config = dict(
    num_hidden_layers=13,
    hidden_size=384,
    n_experts=64,
    experts_per_token=4,
    d_expert=32,
    d_shared_expert=128,
    hidden_act='swiglu',
    moe_layers=[1, 2, 3, 4, 5, 6, 7, 8, 9, 10, 11, 12],
    router_score='softmax',
    normalize_top_k=True,
    routed_scale=2.5,
    balance_loss=0.00065,
    balance_bias=True,
    init_std_router=0.0124,
    lr_router=0.000842,
    vocab_size=8192,
    norm='rmsnorm',
    norm_eps=1e-06,
    tie_word_embeddings='early',
    optimizer='muon',
    learning_rate=0.00622,
    beta1=0.95,
    batch_tokens=[16384, 32768, 49152],
    max_seq_len=1024,
    train_tokens=313800000,
    max_steps=10078,
    dataset='wikipedia_en',
)
Below are experts of layer 6 (counted from 0) of a mixture-of-experts language model. Rows are named router (the router's row for the expert), gate (a neuron's input weights, with its number), up (a neuron's input weights, with its number) and show model dimensions 0-95. Each number is 200 + 20 x the weight over its row's rms, rounded and kept within 0 to 999.
After each expert's rows: a language model's description of what the expert responds to. This comes from a sample of Wikipedia text that the model never trained on.

# expert 57
router,208,209,193,223,157,187,175,221,180,199,186,226,220,196,189,228,212,201,198,183,201,220,219,154,207,192,219,155,185,217,188,223,224,210,218,238,208,189,183,174,212,193,225,219,204,203,166,186,197,201,239,187,171,190,201,184,171,188,208,183,207,209,183,225,216,225,206,191,221,215,205,187,212,211,184,171,185,206,240,190,194,184,222,192,194,234,200,197,222,187,195,155,210,206,202,179
gate1,222,208,213,187,211,199,184,199,206,216,165,179,217,200,196,188,166,196,242,219,222,184,170,218,247,213,207,229,210,240,189,222,228,225,175,208,205,240,199,185,191,193,201,202,214,197,204,227,200,188,218,174,250,205,202,207,177,196,197,199,199,180,153,231,182,182,186,232,203,222,162,217,227,189,213,214,226,204,210,211,184,199,167,199,177,190,204,231,143,228,188,234,215,194,175,198
up1,203,214,212,212,164,190,208,172,218,195,217,201,176,188,204,217,221,195,187,211,187,193,221,188,196,177,168,165,196,171,207,188,188,186,244,187,195,162,206,214,205,210,217,183,196,230,168,200,229,213,173,207,166,209,221,194,232,203,230,227,198,239,243,189,206,227,248,171,233,200,225,187,162,202,169,200,208,202,189,188,194,192,204,216,194,211,197,215,193,192,193,207,200,195,245,201
First capitalized fragment of a split proper name after a comma, pipe or the, such as Ra, Ka, Ha, Mar.

# expert 10
router,201,217,183,179,211,165,205,221,234,211,236,211,200,204,179,154,153,212,225,195,177,173,183,234,199,171,200,188,223,203,181,208,193,222,211,206,219,182,223,213,209,202,160,191,212,216,203,164,214,192,237,162,168,177,173,187,224,205,206,190,207,239,188,183,208,200,180,166,191,207,167,173,179,175,181,187,214,202,174,203,225,203,215,243,175,191,205,208,202,201,199,191,169,184,210,181
gate0,240,197,171,180,174,178,222,180,196,178,175,176,192,208,203,222,228,209,195,215,201,171,195,207,208,191,180,203,204,211,215,216,174,241,178,229,206,196,163,186,214,181,235,212,242,188,209,182,207,231,210,200,167,184,187,179,188,192,177,202,193,208,204,220,177,149,182,172,219,219,192,217,175,172,215,217,225,233,194,223,158,218,201,204,196,174,190,176,238,223,217,198,192,213,200,182
up0,196,167,196,167,206,187,231,192,225,184,210,198,169,173,236,219,204,237,170,165,176,190,208,232,226,196,177,168,178,182,183,193,168,209,183,211,200,198,187,210,213,190,220,230,199,176,217,168,212,233,212,190,189,170,162,154,151,181,155,201,236,206,202,185,207,198,199,201,218,191,203,216,187,162,224,193,205,197,199,210,201,201,186,184,192,190,215,170,189,211,194,194,192,203,218,188
Standalone space tokens before a year, number or name, typically after in, by, during or table pipes, such as in 2015.

# expert 29
router,227,184,210,173,206,176,201,187,170,171,215,206,157,243,193,188,172,209,175,243,214,187,186,171,211,190,194,189,200,243,223,204,185,207,192,176,201,204,225,248,206,190,187,177,166,191,179,192,235,207,194,206,211,191,194,249,222,193,210,183,198,184,158,218,160,182,169,206,185,210,191,195,194,187,200,214,236,186,214,184,225,170,215,200,221,198,228,197,198,207,223,220,200,220,162,170
gate0,163,179,214,159,196,232,188,195,230,177,194,234,192,205,200,194,200,197,178,230,211,177,172,225,209,176,190,199,208,200,211,237,198,203,190,169,203,241,243,248,179,206,218,205,178,215,183,222,179,192,204,224,180,219,172,200,180,204,156,222,210,189,183,217,188,216,172,211,181,172,216,204,193,200,194,198,176,215,219,212,184,182,204,171,208,180,203,184,214,185,210,222,228,209,201,190
up0,200,171,215,169,204,221,204,177,191,193,212,220,191,205,165,188,173,175,189,196,198,186,173,185,202,195,206,171,207,189,197,217,226,203,196,146,218,237,251,231,177,225,198,208,171,214,211,199,171,215,192,209,190,210,199,194,198,219,183,221,184,168,193,203,187,206,199,217,198,188,213,155,186,222,214,204,220,211,237,193,194,175,161,195,214,193,185,180,215,184,208,205,243,212,206,206
Hyphens, en dashes, slashes and similar joiners inside compounds and number ranges, such as Rolls-Royce, long-term, 1949–55.

# expert 12
router,218,192,180,220,219,234,173,195,216,209,202,158,210,224,179,212,199,188,224,209,171,200,187,198,182,185,199,212,197,215,195,210,220,226,189,206,209,214,219,202,203,189,180,209,191,176,153,199,239,198,216,193,212,215,215,178,178,206,173,213,206,206,232,182,205,206,237,197,202,240,174,216,239,192,219,218,193,187,178,199,177,206,168,175,202,225,220,196,185,205,173,179,205,208,246,183
gate1,184,201,203,214,228,174,214,221,205,203,207,205,229,199,201,229,175,205,198,219,238,168,208,183,188,212,186,218,196,239,231,200,192,202,237,247,166,217,198,205,216,181,201,211,157,168,197,186,209,212,214,181,193,194,220,181,202,193,205,181,172,216,218,201,214,220,149,195,198,209,177,198,211,190,183,209,200,209,185,224,235,194,169,202,187,200,195,184,192,177,200,188,199,207,224,200
up1,205,202,193,250,186,179,209,229,179,206,213,177,209,237,244,168,206,180,151,194,208,204,201,202,186,210,189,228,241,213,206,249,190,203,207,151,201,178,199,225,209,231,178,203,222,231,175,229,232,230,196,196,218,236,228,191,239,215,234,201,191,202,220,190,202,187,228,151,167,203,204,187,172,186,232,184,203,238,212,214,152,186,200,215,185,193,186,185,179,190,209,207,193,234,180,182
Sentence- or clause-initial connectives, prepositions and determiners after a period, comma or line break, such as However, In, This, After.

# expert 45
router,214,206,211,201,192,209,214,213,217,175,208,214,194,176,219,181,179,224,173,166,207,221,217,204,207,162,173,226,214,196,215,206,175,245,193,195,217,256,236,229,206,184,182,187,210,213,199,209,181,209,224,226,158,185,204,174,203,206,200,188,202,180,186,184,191,184,235,226,174,191,209,188,207,182,161,175,206,205,175,162,221,251,211,220,187,178,193,194,204,195,172,184,229,223,181,184
gate0,178,232,225,228,183,177,220,240,225,154,185,191,211,209,181,184,189,252,181,197,201,190,191,166,184,223,209,209,243,179,218,209,184,237,226,204,199,207,238,194,203,197,229,227,192,203,221,196,192,179,193,202,227,190,197,233,173,206,250,218,223,223,196,175,191,181,206,197,186,188,229,195,206,157,187,183,180,194,189,185,208,221,240,176,184,194,200,176,182,219,234,205,210,214,182,177
up0,227,164,167,157,169,202,172,190,168,199,232,204,181,179,206,238,219,195,231,196,213,211,197,212,261,183,198,211,176,227,212,209,213,181,165,208,221,198,191,195,215,194,156,189,195,193,166,230,181,207,200,194,158,180,194,186,223,188,152,173,166,174,197,202,193,218,178,229,216,202,195,195,196,237,227,200,201,214,217,191,178,181,180,216,194,221,205,215,190,185,182,189,187,176,209,184
Standalone space tokens, mostly before a number after a noun or month, such as Psalm 6, Division 1; also closing brackets.

# expert 2
router,187,225,185,183,185,176,174,211,169,195,198,174,227,196,180,182,219,202,195,188,212,223,174,177,229,184,208,170,182,208,185,214,224,188,202,217,173,222,225,195,182,203,181,218,231,216,188,243,195,193,213,180,243,189,205,163,206,194,210,172,230,215,211,207,239,204,193,192,220,216,167,255,192,210,256,208,206,212,193,203,203,169,197,166,194,248,205,176,184,188,230,205,212,222,207,212
gate0,179,197,248,213,185,222,205,186,174,196,206,174,188,206,204,176,212,194,185,236,196,208,192,174,215,183,215,189,201,201,181,171,164,210,216,180,231,173,183,247,207,220,218,228,197,169,229,208,228,203,199,202,200,185,211,160,178,191,225,148,225,256,221,168,200,189,197,180,247,171,146,213,204,214,237,199,244,192,193,183,199,178,171,240,189,227,213,244,191,200,215,196,189,227,166,225
up0,217,218,187,204,215,175,193,206,196,205,217,222,163,174,189,241,207,239,212,199,202,161,228,190,216,215,190,210,187,212,206,199,196,188,219,200,157,224,224,184,176,164,204,160,195,226,180,150,184,212,191,183,182,211,181,226,163,228,187,213,184,134,173,219,188,213,207,207,140,226,240,158,175,231,180,195,185,218,190,153,186,219,218,206,214,182,205,165,205,204,164,190,219,182,235,198
First word piece of a capitalized word opening a sentence or table cell, such as Dur(ing), However, Barr(y), Simon(a).

# expert 27
router,191,176,197,219,190,189,207,215,177,214,215,204,230,197,184,181,202,197,189,177,183,194,176,203,185,190,203,188,177,209,197,225,217,188,215,212,202,211,172,234,181,224,206,229,183,240,180,220,203,197,178,168,198,196,205,178,213,206,204,179,179,177,180,200,218,215,167,196,206,171,244,178,235,196,164,197,195,203,204,231,192,211,194,197,186,204,231,201,194,183,171,183,222,206,191,204
gate1,209,234,197,196,220,207,168,209,214,205,192,167,164,180,230,218,197,206,172,190,193,201,178,169,205,207,226,232,175,181,200,191,154,215,196,232,231,189,175,199,180,248,220,206,187,208,207,180,214,196,229,204,192,224,206,192,167,200,236,206,180,169,163,188,171,209,188,191,187,190,173,217,208,186,205,220,167,194,212,201,194,195,186,194,191,207,215,187,208,215,155,223,186,184,168,201
up1,227,229,173,190,226,220,141,180,208,219,199,167,195,182,190,197,229,189,181,190,190,205,209,200,219,193,182,162,195,180,156,205,183,233,190,238,217,194,161,202,204,181,191,222,183,223,203,160,174,187,216,189,200,218,191,185,166,170,185,211,188,170,180,187,167,232,220,173,200,179,200,220,175,192,214,231,198,180,210,197,178,167,186,175,231,195,219,182,208,213,164,180,216,220,201,187
Line-initial hyphen bullets, table pipes, heading equals signs and words like include that open lists.

# expert 15
router,185,199,211,197,188,221,195,206,158,193,196,196,198,178,214,172,204,193,182,184,188,200,228,181,187,209,202,211,229,164,229,189,182,180,217,213,169,189,197,190,198,177,201,232,200,200,218,217,233,230,189,172,214,214,219,207,197,243,223,171,219,229,217,168,215,209,185,209,184,181,180,212,197,196,168,221,168,200,201,213,178,213,188,190,237,182,191,193,208,193,197,247,194,229,223,188
gate1,204,202,223,189,174,205,206,188,194,186,203,220,175,185,174,223,220,202,185,198,219,164,181,206,180,218,215,234,164,211,231,193,195,187,206,190,244,203,207,188,230,199,207,197,163,187,202,217,221,210,185,174,219,181,187,192,221,203,223,188,194,178,164,183,216,174,192,206,168,200,200,214,211,194,179,227,214,175,194,184,183,208,204,210,207,201,176,199,170,230,200,211,225,220,153,227
up1,187,191,177,166,179,180,216,222,210,182,211,217,183,221,228,204,166,188,210,217,203,196,218,191,184,197,207,178,188,219,193,228,183,194,190,212,197,214,194,210,204,161,193,199,217,192,218,209,173,194,220,224,164,221,219,205,212,178,221,214,236,223,215,218,191,212,182,215,206,191,208,188,213,219,243,176,230,202,218,216,199,206,197,198,187,188,218,193,213,208,217,179,216,156,200,170
Past participles after was/is/were and the prepositions following them in prose, such as influenced, operated by, described as.

# expert 33
router,209,164,207,186,210,183,214,188,211,177,203,177,217,192,202,218,168,233,192,199,230,203,236,231,193,207,175,170,203,158,176,214,169,193,190,205,213,190,182,211,191,168,215,204,199,200,196,202,203,206,211,192,184,205,171,192,162,194,221,224,201,175,205,191,180,182,190,173,210,186,219,174,226,198,200,239,195,177,195,198,208,213,203,225,181,178,199,207,227,197,219,207,207,208,211,174
gate2,121,170,197,181,210,209,198,181,203,202,192,175,230,119,193,220,212,219,173,210,208,217,205,216,197,251,196,184,186,204,187,232,202,203,208,228,189,206,220,192,201,198,208,198,227,191,199,194,182,187,184,192,191,201,176,204,159,175,202,212,235,208,203,192,154,208,184,215,209,188,186,215,229,201,191,200,195,197,184,246,163,220,222,233,228,192,203,219,212,215,198,190,219,180,173,210
up2,223,187,205,189,227,176,194,203,189,178,223,233,214,237,203,231,237,224,251,181,163,214,206,164,204,186,166,232,208,211,223,210,194,179,180,228,243,174,204,188,220,209,172,209,211,193,205,166,188,202,193,190,231,148,215,163,202,205,190,193,174,218,204,168,234,191,198,195,210,198,184,205,200,174,206,202,252,221,180,168,191,199,214,199,157,184,195,191,166,201,210,213,195,166,201,193
Single digits starting numbers in sports tables, standings and score cells, such as 46, 3, 22, 7–2.

# expert 30
router,217,196,197,201,199,195,219,218,229,186,219,202,189,195,190,244,202,187,193,215,194,175,221,156,184,175,203,166,162,208,241,187,192,188,201,176,209,204,163,217,233,214,180,224,184,207,172,215,190,194,192,222,196,213,197,207,203,161,182,220,206,189,228,197,189,162,182,216,184,200,200,218,201,210,196,209,205,188,186,199,150,206,208,167,187,228,176,196,175,176,156,173,211,198,202,194
gate1,209,173,155,212,208,184,184,172,232,209,233,204,161,196,224,175,210,175,170,196,172,191,217,196,207,210,211,195,204,181,183,227,184,202,210,185,194,242,216,234,191,191,188,175,203,179,205,222,202,191,199,244,215,230,183,180,217,199,220,212,215,164,232,234,213,171,195,199,195,224,167,250,162,180,174,189,234,175,181,184,186,192,214,172,203,173,212,202,205,130,199,236,194,191,193,196
up1,249,225,228,200,182,234,213,199,212,200,173,189,188,216,211,197,185,247,260,197,231,214,207,207,201,217,209,215,222,226,184,195,196,181,176,192,192,202,204,203,202,252,182,203,197,195,172,183,157,184,185,207,194,224,245,175,195,196,184,160,230,202,215,157,204,206,191,213,173,203,215,224,198,196,169,196,212,233,199,196,207,211,220,197,214,246,196,188,204,194,171,239,208,210,206,204
Digits and cell-separating pipes inside numeric tables, statistics and coordinates, such as 33°44′, 49.79%, vote counts, goal tallies.